From a checkpoint of a small mixture-of-experts model trained on Wikipedia: 14 layers.
Below are experts of layer 3 (counted from 0) of a mixture-of-experts language model. Rows are named router (the router's row for the expert), up (a neuron's input weights, with its number) and show model dimensions 0-127. Each number is 128 + 32 x the weight over its row's rms, rounded and kept within 0 to 255. Numbers have three digits each.
After each expert's rows: a language model's description of what the expert responds to. This comes from a sample of Wikipedia text that the model never trained on.

# expert 11
router:140110096178116156126149104072116170080051165123099137122188138128067178119120116149129125120114174157167194190158184107121109162154158163123115155087128159085125089118090076102094140119130148112128148177082155105092108143134082167107168169130162123152157102050083079039111114176183133118164130142167120093118103128139165157183114123122125116182109117147115153131137119157129154075141
up0:116134139123118166191124095144108134111098155106093125105093113156176122126151105128133104079120134174140130164178135043116100116168095061137092093106081103161108129116160120101146197160151116076128108144168126163107093114114133118090181181173145066118135056103104096172126093072104095124048130160126116074126116168132195125158177157136102107151098130081115159078097097111173084128141
up1:066125127113142130190135077131115144110134155132115140124122132191064071111161066135103069108102094161136194109061088109098117078170065132146156148100105141095173145095133149074143140150139126127101100155118141145079153106121120140171084174069119112203102109134124146149176120137138110174159134123175123142107092141157190139129107169139136156155141191126102178076171167118110073150172
up2:154146117138158185146141096153133168149121127145165137081194152111069129114133134069157124196076130161115199129152133113175104125094131123168099143113157117109162175140093118101100169123140135136161121177123071071104170093136066126116093100109162151116131158146166137079130103059161138078111122090204098120173143150139144164109185154126134158131111184089136219113135081127159098108098
up3:189129127115096117164162079111133110123145113060104162096108160141112177120170143118141125174150095128137119138103144193145157117126158152150174143071097068128108077085080114106116151096152167132105185118080144095156087039133140129088110126211152162120090143144163170101151079200119104074112134120171136109102155112151154186088203154151118118101096169096171141119143115126116153113159
up4:145121146168150151127141119165104093125131099138118165168078174072109124170108135123138152120081138153154175131122136116139113160097216055099147126075129110112146132091127068106104161079162157185109126132076142092087081145093110061150211100102086137151139134154196112109220120045124102155073098133116141096136159151096098155133139146141108115142153091107132142159159118101112086110100
up5:189080111142086084161147131125163175184092109182108168098150144152147149121103093106188155139173149071193124117122157141141129142117146149127146136118094082183147100082103093117165168126158200170095118152136146069152148141132118121084149181151081120155106175082084085067117132045080154117107135083161116189148085087156134174118146125181155131101153123118152105114142107131122146111101
up6:116125138185200098143158109122139162132107117066139164136171087092135187068154163105151122109106110201177195169101143107064145118105145156203193174121100108121126138116101096108130119193149126085090097180108139099181146133130122132120136152123115092164113115111116103072131077086124173143185152108187140136131098069085131164120150131111112146108177133126111114141159119069164153123176
up7:072107137100101082137154068141124118097136152187184144109148102112117157154135131129156135102083104142136072180096146111157132162153125140109168118147096145147132097093184165133126077180142127138086115113060112143071164148128104056128174088095114080164152136158108116069160118157156100158155132082096127124106125123156150195169097156150127207155095164151151129140161153133103222139188
up8:153150155126119160156133119075143104148099105058084062095177154071087125147167150126117149083132152132125154148172129117134112156147134137174073119123151134109215100182119118122165139196142141161117129117125145124120045120099155087115098134155044144182152117073136114077142132155084152122155096119125126067168150126141102150162149200118128138184153134097109140197176121138124072117088
up9:094195148160135070145124125164110148151078071159114051067088116121074135158132193138185124152080136140129174180118123118078155082187138150119106077094111079143127132164163137097150094166146214149168166159141120183151081101121139139147155178114123112171114140144163146078121160139137152121126103136118105082137150133154177136096140136140190113136069154117115107174124133142164121135067
up10:132130101152128072148177086160129162075127127119119143084131110148122183137053168100150106140082151125170142144052151116114111151162130117171097115107189136096128071152148127147147151040146160097109117102084129106118105072105096119176112129126146152149153138095103114082163125138086120155128157083147163165133068086100158105129102169169126107124101144006132147117134203156104155125104
up11:178126100090152090163165101137128099126101120089149088130170122114130107134077112151154118091142101191086103124127132161183105111161129101121119137140116114093207089196150132115101170111147196098080105073109137106115137118062100162129117095129130100187092100184123074110175075173087138109121087102195154150163128198111104166136183136121109154091157126145109110135117108122102158213133
up12:118149132077200162168141056127160133169109140120139098126126134185171090057092174151088100105138106178182170126156144118135133098123104088142104113083061131132141124084079149146140108161146129152110131078099167129151064095131174137175122148192138101137083153138109074145095140186141177132096129108093148114159137172105174118133127158139061142134175144139146194085177147150143169106104
up13:069111122007067166161114119126125104088167084100193120108165116090102130134205150156144107173121064146082138139112097156115128103163111118115135176119142185113162128108108165095116098154149190090125107078070170081127147120121103082098097132159139098108113108114132098185161146165137198073148093135127124125120164121120148130104119145113131156101062093118108115112089169120157149151152
up14:138099182045095171143142133110168103146126138105124163171119119141165161122166128101148107163174135112124131130173119135139071105079170151138143114164154136090126075096126132123117140128151150196198189118131168121168123098114207180148129068154165146125150136096141162141140117158144149159115082131092086121095125189075131112125174150087173180113047121120109178150072148113121184110174
up15:189121143156177120135160123140137088140138113138120174119108134153108186080077142122137132138088042189090109182114150116134168120102177111098103132121181116115148129066138133158215104135133178123114151141099097111100123135096130150139166112171180141120086159119147147026215124130145145061134129129081105113114131102175176125136137141182172128101137190083084125149137117124136174129108
What it handles: Digits, decimal points and commas inside numbers in tables and stats, plus word pieces like -our, -or in Seymour, Westmoreland, horror.

# expert 5
router:161229141143118186103115134167119105191120147138132103122122146103123113147107159139161159120098119184134112102159080042178153160140162113106129140156140128132179143105081133127163092098129117100132075141133160129114065134141157100160213116089101153161118123126171180180160102157083130131103126113153112103213144129086120121075146143158078142133075172145143163098133133167188072158132
up0:158108199081061172167136104171140030120152176166132147129108109082138150064117129114125128166179132130099123131132119106090166103150162195071095144115144109192145158158143142152115140176135172114140092119135157116148098160116142102109150121112130108086139142148138092126210104158079065141106119117146114107067160132116155119170158117162155122173130209092161108065133141114182135145121
up1:130120110128114059133158069147151148146134129146138124153120161145076133073147147099104068220142145112136178174118153100153139127091105087130084135148106120110103113115195141107150062076140130150119168130127107123152139102073075087147141095173155122195118158085168155129107114102148111077160141154148081180110082159108135120072182135130174116125173172091157193165133109126081135167071
up2:163106138103155160147116107146137067101190112085152143121203079122087122122156187100161091068118157155155162102175052134147070129115108116131137137124149122118147091093133102091110107059137161146131131093089176079133132112128208171117119089125159082129124082126077142066165133147093133122134085148172122157149146078074162124137112118093132161131161055125143117126121048133093092123121
up3:107180088141119143145117121119114114041111121073125158091114125106137192080148091083074152119117121086161178137057088126148137134087128149228155107142120096128116159130115174114127117110131108133162123098103137103049101113115140127140096151110135109174174142121084142125160124095113072152077157158131060169150128183138144124117123149184069152135096157065098135082094159119184152144083
up4:062174171165115110157130152108117155096072162066175150153094069113130180096114107104103190130148110178140165091121103082124152160104110125132105133131080105119059150123097093136118089122151138107132105152087182155096137096114108137128151090097104125109189180083175161151187090100166154106150131072087063117152132099131102114080142180118120153114070160102120144076144130104141081098079
up5:108069094158130141128162140133193152158138121108087170067090078070117092141098138101093118100102120147121158111193083160057143100139093152125127080129113154194111118097163131154083108109140106113160071118084111108150113082115088198155144158156135162173168159081077136039180144143110085095156119118117133100151125111068132168171149182102145123115139105072150134102160140145153119127114
up6:127110189080125156171131103082114060176140142118173112061104119130147122107165136085148085103158126133114066184109114134110145130151157165169090114151149055157121150118161205069205122099153130139121136161129109154122098131121086095107150134131122106158156143155115080153124134109117091162139046086118057166128115076065143145122156144176099151153136169139176130126136143124144105099205
up7:096105116141152115127112115117109102209179103147112113168099157095126114066083118104062132132154088112091143113193105139127161133128109115155075116111138111107153117108152144081095117089131139093131119118112137116104111139104119158178085108144122147120115118230201070111140080132103122089127074129133139175152166193123147183052108123119116151103151180085123153149211108084140092182167
up8:148120241111156120155120121136099090044079151155165111132133125103092127121114149127117088129168117209157153084091216153133133138127141173151157139108177083184127091092108115099142105088137168144119107121140134136163130108135125138112127102110150127131125124171145126163154111123095161100148106102127111067188152142104176113181061154148126172124207158099122150092122121112182103068072
up9:106141151097127128158143143127113153116096159157165105101122123148168131109102091116044087156117136121121124140106113139133146111125158127069111120113202108088103162146109141152113092138161148100128164066159160075064165060140109140171190148126088149111132125086127124146208130107160158183095109109073129099058104097106130117078167121188103152197167144059108106120124154130184156076088
up10:140131128150105100147136098076141086134125121134134141098083072075091175097098089112175226125082145076146105152104123138116116123120138154139104109173156117190082152140194149100103127116142104123170098159132055119101101084131139160100117105106166118170121143085083119165113132142151150159103136109072097104138102094092180175107154147123137153049066173074199099101098133133135136087166
up11:072157168180167105140146107064125168159136127117123089129103122192155129152128142100167169089115119109160162153180090142159120094093099178097104133129080140114144193136143115129150115125146138146074102153154115150123146116094110132122109129131156151111186092101157074153134178147115119132158089164098117144163213110127124179129167168108140193150119103146154206067173126138102157078029
up12:174121126161095147143135094080194095175112074126141077122126085093117160111148176129104161146131118134149086113120112117113182135174107093150098115125159162167133129082205098124132130101148099152189219085094127127172141104112133069100141069157167150101100195176153166093136088113133131105187049113165075146118144084109128156123171129131100126085144176153110108116139109106083132140097
up13:105140142137112109104149115209187153163125116099175106152142077118170156124134113119098100134174093123115127093100106128130163138086143220158114087112136162173151088181125093089099113153156119100138091141134141087127141125092129130119109125110144142129129114183176110152157177101131103127128014095098156086155123118087118124117119154173108186173141219115081111182131150138132120061192
up14:204139189096097099153139132119129077105110164145177075117089048119139158104143101124136155170076079195159142157166136158167123169133165157116115111163121058153110105086113058121139113116135174114128141109150183175144089124104114126112103089154134159109173055100135074125129125137143128111122110161182105081124091168134137079181139171092185134088092121149099102121165127160154098154137
up15:108139152062150060143127130123114059160063128138136131152059136127117201124146121113187111180118171144145138133144129120148078132085155129151095059125173122156120146174144118153141191100134143154149128147122122150170077136126128154156181142174116132115099099170207191079153123087096155118127091084136111174197130101105140172076148125107108171100101178059146126134137151131173148114126
What it handles: Tokens right after a space, quote, parenthesis or line break, such as digits 1 and 2, The, and line breaks ending infobox fields like album titles.

# expert 15
router:179169182159158092126126158115123138102171152128137119183120120168167137089042076097152144135158122102144177128158120162105150107190100048098128149156111056126129115141090097115114128181125101053131087194123079112086146154148134126098130121113126192140102159058160094088099153134143111105139091147081120141105095093091143104082148116118083103094126131160155102142079072106133104123078
up0:165139173124056119158125090096134096109088107162193139152125135105121144080109060129155091112184137157104104168166079131168097100163114115151119097087149166144206077166063133147172114142154112150125107175109160151125104095108140124136169088160127119112129170049098105117143201155140119167066166138132161088185115155113204135140091109099152121151132125146085127112103081098136106163119
up1:146176227131120078166111120147155119118148119155139125164045086092059173105103140129176113174176106134085103155145115198123156091146116143091147096117122111150100069096105121158129104115149135103144064128134120125119097160141183204105116136129145124155128093116158105150141165151112129112180098166089157142098153102092176080110196128186146103131142135136097115165136079109189145151179
up2:125114153067125110136138128082106036121073144160157173131155093102135141110110107068118136209146163066093151101131147135175113103109133121150149129094077103110072173078103121154161085077139138148202095101069127047125143144134134092095084089158149158137094154144189090109127173126058138056129145099104117120112131136173161148072110140113130140146111132132143121129135127126120113071096
up3:139107126170158126164157163070119077121197164156188084150155115169051152105107101129140162107157136083118112107109102175173165107115080184081143168128116112125118089142095133103105135117156119128145101126047184080143108156126172067133188093130077164186119180137156101105168151135100119130101105158159087135121105100097148100120158147123126128088103109124170215117099148096134177143132
up4:135083117125156152190130116157103135115160080211116099114083130138137098153166134137189103092155108116143146126114135159115095048183164158166086115107061087178111111043069128140159150135152166137133112127112164124109094097108111154165104134118153149148152099153155095086179142102164145102153156086142127099116162181091089124156103130123078110207142185102139122116171148162185138144080
up5:152132149087170072176146072102119158171156092168116105140074121104190093077159108086151143083147110109183172125092159143130049088200079106130135111096156163142109156139131142105095157124137110081124128136097116116113167112086176181145143119136116134172139117140204104137170147128103096124177089142106198103141086115118129093163151138094178105174069140080098183148100160123138146137129
up6:135128130143171080134134120085132125148148069120112119143091106155172143159160161073176145134139117089107095071121110155114131128135108135131126119125115130182160133184164114074143155080142190084108151120188113118088115121089136187140044105118068142150117128116183148096131153092181113157089108048127098143166120135049176093118097118127103137128118122114167156167116113121204096203180
up7:159182103145111114151151094141130069099038108138082152070091104091139155104156132108134173088115085140130180127124125076107156147163162141188090163132122105137108105074165112161131160153146122159167101112047168141111151137112078149116143167108091099080165063080143153066159102152084104199136143136137114147121176090171187119142130121111188124113121142113111099158142089088151090144130
up8:142113161106183160170172128165119116088091102042156154048088078121097124141080096143136186158102087132163069172134132140059066150154136140174095154100129076098145148140079123149152147123162120135210121106099085125157133055108140132108098112121102165120122143181112166159130109154121101095058142105110114160122117102097145116090130121153156151102126186149115108124133084098142107154074
up9:147138192153161110184127132125139099101187145117134084168106130122111170114125154137129158142126164182141153146109144107140110076130121113159204151132123152100180145094144099108123139120161103152168094140093146125080049159136169148185113078130080142179068134173156090073151105111111059154107106066097124134163111110058162107115188155150063105150160160115128127133153124079168096166176
up10:158077185169098106139161129154152159155130142097189117152114118171106057127095090076134153123131064129169174107144059108101156099084081133099160099189083147150136148120145117148176165131148133157091124157130175111129145058139121107121117123094131133127133081111119127128124066130114119168077082087096127139086129149070160139098122164136135156085065105174157154062122130079181067164138
up11:026136120111123218151132097116134102111154132119124111104106141142160136076115167092133124100120124143071130170130103093112159143158166116109131061103155073101149117165116118105120106122158140148097106124059134176079116101122099134045165120109182162157158088071124164081153150102098122145150132166105150156120110102104170196127112122133117153186151126105101193188183150109160100154078
up12:151120176124140085135151089162118141126150086105150137107135145094165144123075152138120091111099141185086118145144166122190114098168186057105163178059095114158193120174116113127178073143148122080111111177078082130134186104081108094114120125136089090139122202124142126107136124111089166133110124139076114147125123078050187140154155140150136167111101103095084094166102121098177113097153
up13:140105130179149147152151120188144158214137075139119066151151089169157119127115153099138125096167155182170150150095110166112173137106137162120146151138077078187116166194116183086173086150156206134176147154122126156141178136135080133118133098133114124103091126104169154162101100123188140183113113116141114137072127147179124103115162139101161145068116167122155119150111136139170089125203
up14:170146142145095101125144114096097100121101154063148165165117127077152162057107071115136112166178099168096123169089153176116172072148158097118113160105173107089141105074136144126125112098158121072087129116083089075105145110090132082130182066114106158181146177106095171130162109101158091094171102138096116110105127140089148151171197154100138092111080127102128154158141082127138126193155
up15:097118192121142068195139127076097147124135162116112146175117160181092157160099112091121121166119130177099142099159123163119125113165042103167115175163095059110122092081106077128156115118156160170090120169130191124152183112129176151139154082090117128151116149141107114156107130078123133062174097201102091097094161124137109117121122135138097126117144117132105128155106123037179096092129
What it handles: Short word starts and their continuations, such as g-uns, red-uc-ed, sl-ow, s-uit-able, plus hyphens and single digits in lists and tables.

# expert 3
router:191142135140088078128126058179122119118094132096144154132078130118132137172203184119147140122109159084118113142147192185139146107148126185132151118191134121099148139116109125154142124080128097139145124216117146146117081174121139048149130049158105118135083151089100122108134162097072168155149130115165182111101159092062148064129136128122146119196105098109098135094110116131130101082102
up0:157107128105111161136155071100105122104151152091136106130073122105113125112128163135160142169136041096172155104176131137122181105104069095136151139113121118173199086093113175101132138118148153161116110116099078132125124104145148084132152121167123067119193150128066041189156154108085166134124067122139104027124123142099163090089167162104073138105100132097116107142152096107145122101141
up1:141173103130092133157137048141149133151077095158132117077152114133071119144145142144175133111080120145168129152051144150132076124129198149123162110136104105135136137164077105086145162166148131085151104144089132071151163121113096161136170106139092098175099108116185133125097189102078179178199146126108134132106180146132176058145164167095115126127158120145121125065216107121113121115125
up2:101142115055129037145178089159150166184099100156098145072166159098113142129161089105100163165113103081090185130133124149148108106149099114107095140173111112150150182133119105118120116153158135205151160064087164151137169119089125207089124124176144088115083119074143136115155109125116086153140133127124115140137121113117099115145119201122114154168166104030087152094133096122105122105107
up3:084143108201101100135122121136132149200137152147153079130122129132119142131109164098160153200177122179100080118138156146124106114092107105123087170092124176107175136159130099124153104071163116122122136061101114164122093079084167118120171136106098092150089143184145183130127127091163163130099060119124128108123134155129148205168170111144117174108090141161113100123197124093211101133192
up4:138139163160103099175110145160124133123164130133116108130049123063120212107108182126133115175051075128162147129125135174128179129106129169115121134129105134127161134140164152098076089100164126143167121123072193123152151028106187187108136087119128131101086157101132160147142091161133097169141183167170144107123109174092110135117198140124148166119118125101092125101124053109113127103141
up5:120117100101113132142161105148118184162128106102090130167135127195108168115131126086072140178153129081151111122102124166153124103179112180088092044076161092141132127143128122148154194140163139167131024124159151092112176096110127128073152121225148118197123148074074112097163208107121129128137131090111101135156129091133140151099148131100103154121142143107120171092121119130121074118116
up6:078144171204106102138169103128174146200173109120124108079152153113144115128088120066124132142104099158141135109137082122164137079111143138118108132110167153100177092094106116124172107097153121149106141070094078134162148136105131084209130082119136100161108096123168189128155124198127130119129082062138105119125132073134191157178150118120165203160124136131128111192152158116156124098063
up7:095076103117128155159162055130159140105072153086137121123149148132103113142137103128144122083140106174112148138138172122114152117136085158135080167120050070126127076137111174109145101102148082142182144160142120105070108088091112155151200154154058131135064147077159104129169144094138120094145103113142121104140211128059107094113119158166118143118114090075138170061104137139137070171111
up8:183141133161155148121121121131147092129119135127165150113136111103089160119110065030159172103189084132159133162148120157116144130167116081182168092167147160157112125144081093135192156091158137177104105159089113152161084087118092167117150083182127097144126097097167179158125121112083134189118099102149152108111161082061150063121178131154150138099136144147131106079112072105160095082118
up9:111105127110131082181164094133158131150070179143116151124145152118093108117136128081161175141195095185137180112124170131182121168153167159175095130100192094111097148093115052126127148062154170130144120144127189088151053167121129116098140116073147158156159167156171172094120124141130091142088126079140103120113177184084116125094138140150182144196139185144109129093112139145109131147116
up10:168136109161115160109131096124112099152084150162146080126109156130142120057062147064144116143130089088152132106176130108169176132072141163122189110060075106201126140128142132136167165139141150185123116174093089122158135124149184173099137079199160115160131105167093080183143155125177185119165138136188107120121128097130160111127110135125096139147174197122133119165186114122158109158128
up11:123105167116096157170152087110115102159170177155135125140129117128163112125127155108103169175131056115123134142143113172196135095140146143109170131117122105079139136130090097147088170115156156087090148078066182125059095120043094135115188114160170144167068149146111133156189117108180146153137058072112110111102090136151126120141155109117139135077119097129073195155186134111149128087110
up12:138086168191129087136135115115114137121092125065131070056116076104110144089132172137150094127069137077165194144139143142146137116106117171134102110132124057129108149086146161109152096135145190110154144146114107118165088070106131067086128101122135143131138086075156143095136111168167108128125120155147075172126057136163119159082164236133154152136163152105120154187159149145113143163108
up13:147128183154116183178120128081155063104138129146124164173134061078148191117130121129117086137154093111114164149058138136108119084075134169080144083121151135112152141122095147125162094089177149142176039090154120111066130122106144196074139111078120094127090163153089114205161134124096139167105127141107140104113117139118150112137162132204130117139104168074125121132107109091154140165086
up14:109149107203172063148146122139112131038141065188093126153064070111145142087162113139089158146124070091140140141156135106082138140150151115088121125112135162137170103144173117141083110117161132123185122117091081138085121148086180140170181134113071144110129147117137193033172119128130133126095162130101136122162106115115100147090136124109169133183091159146114152119112171071130102176113
up15:119064170064108142147157157147110167145185162165151071154135126134139030132160109115132134162088120116130151137119165106086106154182192157152071123135131164108154091073162144150110145116162135148105069118143097090154095098101135148166062084131113124170075129174169132113080105106111102096145131073163153072100156141148165137161104135098146155161144100138073128133117120127222109122142
What it handles: Prepositions in and on after verbs like competed, appeared, consecrated, held, located, plus word-final pieces of names such as Haruna, Bouchiba.

# expert 7
router:104149111133144064125111089112157197151099121189138121119110175157073144120103152117129063114091107119116106141100139105134077135126109146125135108199124097158169125076139120166121182156126110139137128129117115155165135048132119130173099121126098165107082139049139057145124127150163071097150131073152098094181148128074108138162128127180119098099187107134147118099227125114098182091165
up0:117150148128146085164136102183109159174125073068140121118168047156128119114099188155119161068133083117149149100113147081083108098200162081134061069101114071176122105134125166115227147102145134070165140163109097085169176141102132097165155172107110132135104153118177137161131116112157139153129086130143137086136178136119098113147143135126132115165144168142133103103085076130147116122082
up1:089139127097087128132142107172116086147099137111143130166137134164137120102129099089066115143099161097047102098131168122129132150127145123134140055091115193160219159077137156129123119085146165166110137055090096101184139099095121143138080212111100106127105131088126104173130118147103157131040125145156093152184137159154142126116108162150160163068132119098094114101124070138147085153168
up2:097105141111098136167136131142118109112087096182167161165171124115120165134084145091112105159144086131076142135192139090205181142152107164135159127069122214147129132135131169159143160116153170127182115157076142165138172077111089139096069183181125136122114140151123163094182089118072086087098130105145119133147111140157196094079168149175143123137058136127122112157151076116126098135108
up3:162117122140115110151160089151134080181080057083146068117167145108152104104125144136140118109099105123094155102166183180172124136190125178148160127107091121093155081067080120100162144076139139110170163178112081066158103077088102149129160137132107132150204143135136178145158131129104120147126121110154119075146166190155119117090158129116100127117127155141140172111205060096153177140110
up4:153133104106135192154136093127100055132124165164155115078176175142104089090092097122100079102141162140097172193137124141136121123138101106120100117112111121246135081187059124106161158154139115161174162145121134062117117162121140116156135145132085121125124120139120101123127111119174147160143151025177113094164122151140135130122121136099185121126152084093191116064104168101126136094117
up5:111116125105088109139154092100143114171163106178181121112139035203119099154111170097105106125126070125083103125090081158134115083090144101092142075152106154112154154071194176095175140119154119162230106142131084082134127101111132143102140128147132094182076099169137096141123168179127119106145127140092100128129194141112120140129143156147149158138139134116157152126216089108107166145137
up6:105155110139098102156131073240121103165114071152081170062152122197084116125128074095080091188184084099090120139150081133116164102098146206123169104125100135102170156146071130154135102154138136209112122150131114076174161128101135156095135073174127138076127154145137160100167158108162176108171138121093117145121136117134124137153128133128145113142140112143091140078114112106142115095157
up7:094145148134156115130113103116142101171179161154128155119182123110174149024118147124126104119125128131109129152177094156167117110080114114135105142128176130164126108102149092130142183124143188139111123168060132127110096077145152168154119113178090056163107108216135144195180116161150104137125121080150107108165121155111141171121148189159149120115192181090178158125178188113119146091104
up8:103102153145184127121116121155120106133172100125137162146089126134106173095121205124080134122110070178124141151072166107141143121109140164124212178052117146161161123143139130156142149135150147112118156112108106069123162144106144146140174107177159136135104103110091113142191123122159138148126105060144062164147186105076164136131154108174126149110070181147088156171199095138133160083195
up9:132068143090194042176136144122136121134126069139199144187146137146135129157141156072166149127148072139110129104074170142151101175125056192161122188158125135103156097125165089157136138141138175152132153116139095113061157143125148153143120101125163101143182102129185091188131119159118114169114120121102134134145184141066115146104153169194113140119154134132122168113179074123142101147165
up10:093151106117153135148156102173128113099114075175147125096096095147160149089086147144139125149113130091063149082154112139093133127095110134075140132131087130178078165160149116104138107082138163177174073081081115111116128083139115104147150148136145115150134053193138150065193151139152083097080126142112114061151128166148168081075126168156126164170134086097112183080111128103166189164103
up11:111078137092111126114131147148160095074112138089157043171158112122127107131122144095125105110084177151159081152170131128163155133123143153178156151124142103163127091155121083107083152093157131111159133099133142099128142055097110129097118158199108129215178073139083111142117112188146118122126070147154129101179161156083085157135161141171172136091072131153146169150164090062139163184118
up12:090119134114046080117149091161136087144088131165165153083147091126057179069129134083129090129119118133128119088088140108161115155152119119167134077181051109153154153075098166161160143135141165156159151117130145057153139101053153144125091153131148152146076155153122102095100101108077142095189138143149152118101201095145148099088119153128100145100137176094158102087173109122110163090129
up13:109091122112166175155138078194119122122121080190108088135157174120103128122087172097089134126097143126158134100114128042102107116115155146133048109151207163197124116112088150155191111142148109121147138096112085104189067122138164146178148132129073115140102148146130184098187103092149137163129119088129112129167088108059155124097134174110186115085093153091105121161102098125122118116125
up14:151159100107133160164132086050155071091107109160136169151169093227101140125136171110126100114107086087085096114103152120127156138152099108153178168120131091113138150108111103114127134123133109132173101126112136144192124137089141116190083148091142104187117178149112134141197133181102104163155107114160136136175211106103161097142143188196127154131166144124109149162166165054135153120109
up15:122123153114171123114164094152152144106102109105180069102081137106094142093123132035169132097144147085084187147068197130197110046121154143124161077146114123118145140151123185078117104186149196138186161120123127163128127071119087113162083123124130175099174068067113143146109115132075130148120116143135135114141078115086143152097159135136087138131067119114136144161151135108111158128136
What it handles: Blank spaces and pipes in tables, especially before years, plus final pieces of names and words like Philippines, vaccine, United States, USA.

# expert 4
router:139080169142142099111109154134123139165135133117054109049145121131118097116072142104131140120135145190139062110121172114164119114140137083152168183172114131138150139133186115137104065149120143114186041081126156114224178108122112155123075186143109119171141144157147117170144151181176136137105144156084124174142118118165125102154139147090111133129124160114147081153090134118183096096055
up0:145152075097120083177158141124100138151165095065137113169189081154122205124124160074093100139144065133137135105149133148124148117170162155085139115097156172052146066101127079098171094128145134138111096091149182145083107130118093077114111108156170130140134049139112168123171129115081143069181092069121143093138101133105140120150112215164105125114123084098102113120145139126088128130130
up1:087155215086110119116116047145176110114108125133137132127086073135109153124125154118090150130095108124051127147187125158088134128136164096158129097130082129129113131134130120111163154166149156151112146113099184099152071134099165126089191099176087137100100088154098127165130168146051145137140102152093138134128157132004128108159176115111120152079085113125107106144179069100149112159135
up2:092077143148130103129160154104122109119133120062129189119080118145055174135110098135096121104140197150191138174091116181142136063151172122166151085136130112154178159151103142135145113088143175166149091202133125121116130056094145155107119106108153093151150057100166137161177137137123175156089116127122066079114113111103117173073087147121146107143156119069177123128141086146169145113088
up3:141115162155138105125176113139151102183126157140116105100138125138120127130123124125123119165116170145178103229208148148064143161115157146111099167077136039162162156142143126130133155119135129103099085129114100084145149078080114127150151084205084141111097113135132122163146179154121100095214152115149070110123139226099086105127110175153157102114179161128118112114152133110105103131175
up4:093176145139160139162118096119125125160119122087186162175152078158164156114177116081171180143126067183098095144154088161164153141095112156134126065128128157203132145104111087114098143162142154186134139156133119125131141120132166011091185157180142102163155119138149135115114131116150152129100089115097081125130114118129157191121200127151119138118140147107139124161099172062108190161121
up5:174076136123176142147159147159132103171217097195130197083117074166100128110125089114104093162219150181124138159177089119153156071170144093140136100135142163128175103107119127120126100130138107157124242116130131117138104136103073109093149132104141098151078128127135155113156072159133122130113102081169126115108201121130106120128163134104056134171156090129129146128138150118139117097107
up6:131108185136137108124134158124131111115054116103150091160137145165121074095061109146093120132098171140122182128095191188134090101138125125112075139134149135145119150167161195108124108109158184116107133106109160059086111102105094052131067176108145181155131182181137129090115132091136107088112093100121130144172136096145136168105148136092198098176173140096152126154140098086165080169157
up7:153144118069117107142172148075131111110145129142109194170159100083103138113116153128127131127139124106095190144142086106124158158101139104110141148140165098101159086083124134095158104109147206183155085109091132104112148053120201114159141167097097121100132095104142125068172134175120167146162102139112102145122107029118152122094112155165084164090115169037124203143135086110148136128136
up8:159151211142056136170122141165118132118141127176195125145111132096093111070117137096151075067168169169133132155150117116136186097097118077119130158125065076115128108119114101096103188169143130145182098169052125094127154121121116141113099161096181148129050118121149141158144109166090120187119111147156090103121084130142186091130143148135088146134161184125190079147154154119130118116106
up9:216147161061164126237127162145059135078130136103093103114111122102112106148136097126110127112119141124199197170144033117054133114099156141131058097138141091111105092134129162142108120147125108090109110144101157117113141112128135149135095119129110126068107134131090176116100173153145158127187100107150137077102145120131146090098093164172147102156169073107141170109131111127110112154172
up10:088129191053115085150118144172147139180146164112087148114157111099148136086118155112122158203172105089092112139203087126110131109120121118130181130094091216104126104170137197166160146073158119111102141118098100081195133100120149079153124121192118153116130107120139107089151151122135118098110127150117126171125116109088112162078107128073152058097146138149185158154118058136160135130118
up11:135113136104078141126121099096137130102127076143091144128136141136123162154064133092162175116111125121078191121164114068127143099125131124174065092145167197094114102115135138133166153133167116142191132108050191089145109124123119129104097089128134170107063143162141142128115107178161143158158087131102119106156163134108131101201192124154143142125088119139183113135252084121152086112117
up12:117147118125130052133144075143109061161135103161098142171151077128112073082118114124152039179108065167151151178104150140122097117145125128113131147128141106148091151168193180140169173109136117144087134172097099144124079125117090123121136066152159098158163055141092159112146149166122146141163129084166143188161163126067131164175191169123130119148133158136137150174150141111088137160168
up13:088164136064146103144123109144156124156147086086171106084071084106086180131102122112079117159127122131148117133121177109136159142126170161101165142022073160123123064135141156109139093090146125142142120082133127146111144153102139097127151126165104085116107055102132131103140161132091061092190112099120134127186124177152122134067106204159118128164120137081111093157136163126098177089192
up14:194121151141145101149176114132156131142173138156082110159174106134087173133169155138116165045123138164079146158188090133132136094121130155136064120104172179150216173163147137136194118103134134155103099104136138094076121096111186103097140165169109126160104123112171154096120138191114184152108093160079114146160089074107138156102216130147119177144133122106107126168150131111124134163113
up15:165092115160117174104190114115140128127132108135130167122097115187032113082143098083164186175195142139081089109151160124156208073160122104119133102131058135182121165147068102116100147141155130144120123113129104107144067155107115084049150085123098098110096101139124115084143099150146171125127150144146119171097158134115159196142151136148119165151082137102077165134132097138141152166094
What it handles: Conjunctions and prepositions joining phrases, chiefly and (staff and pupils), also to, with, for, as, or, and &.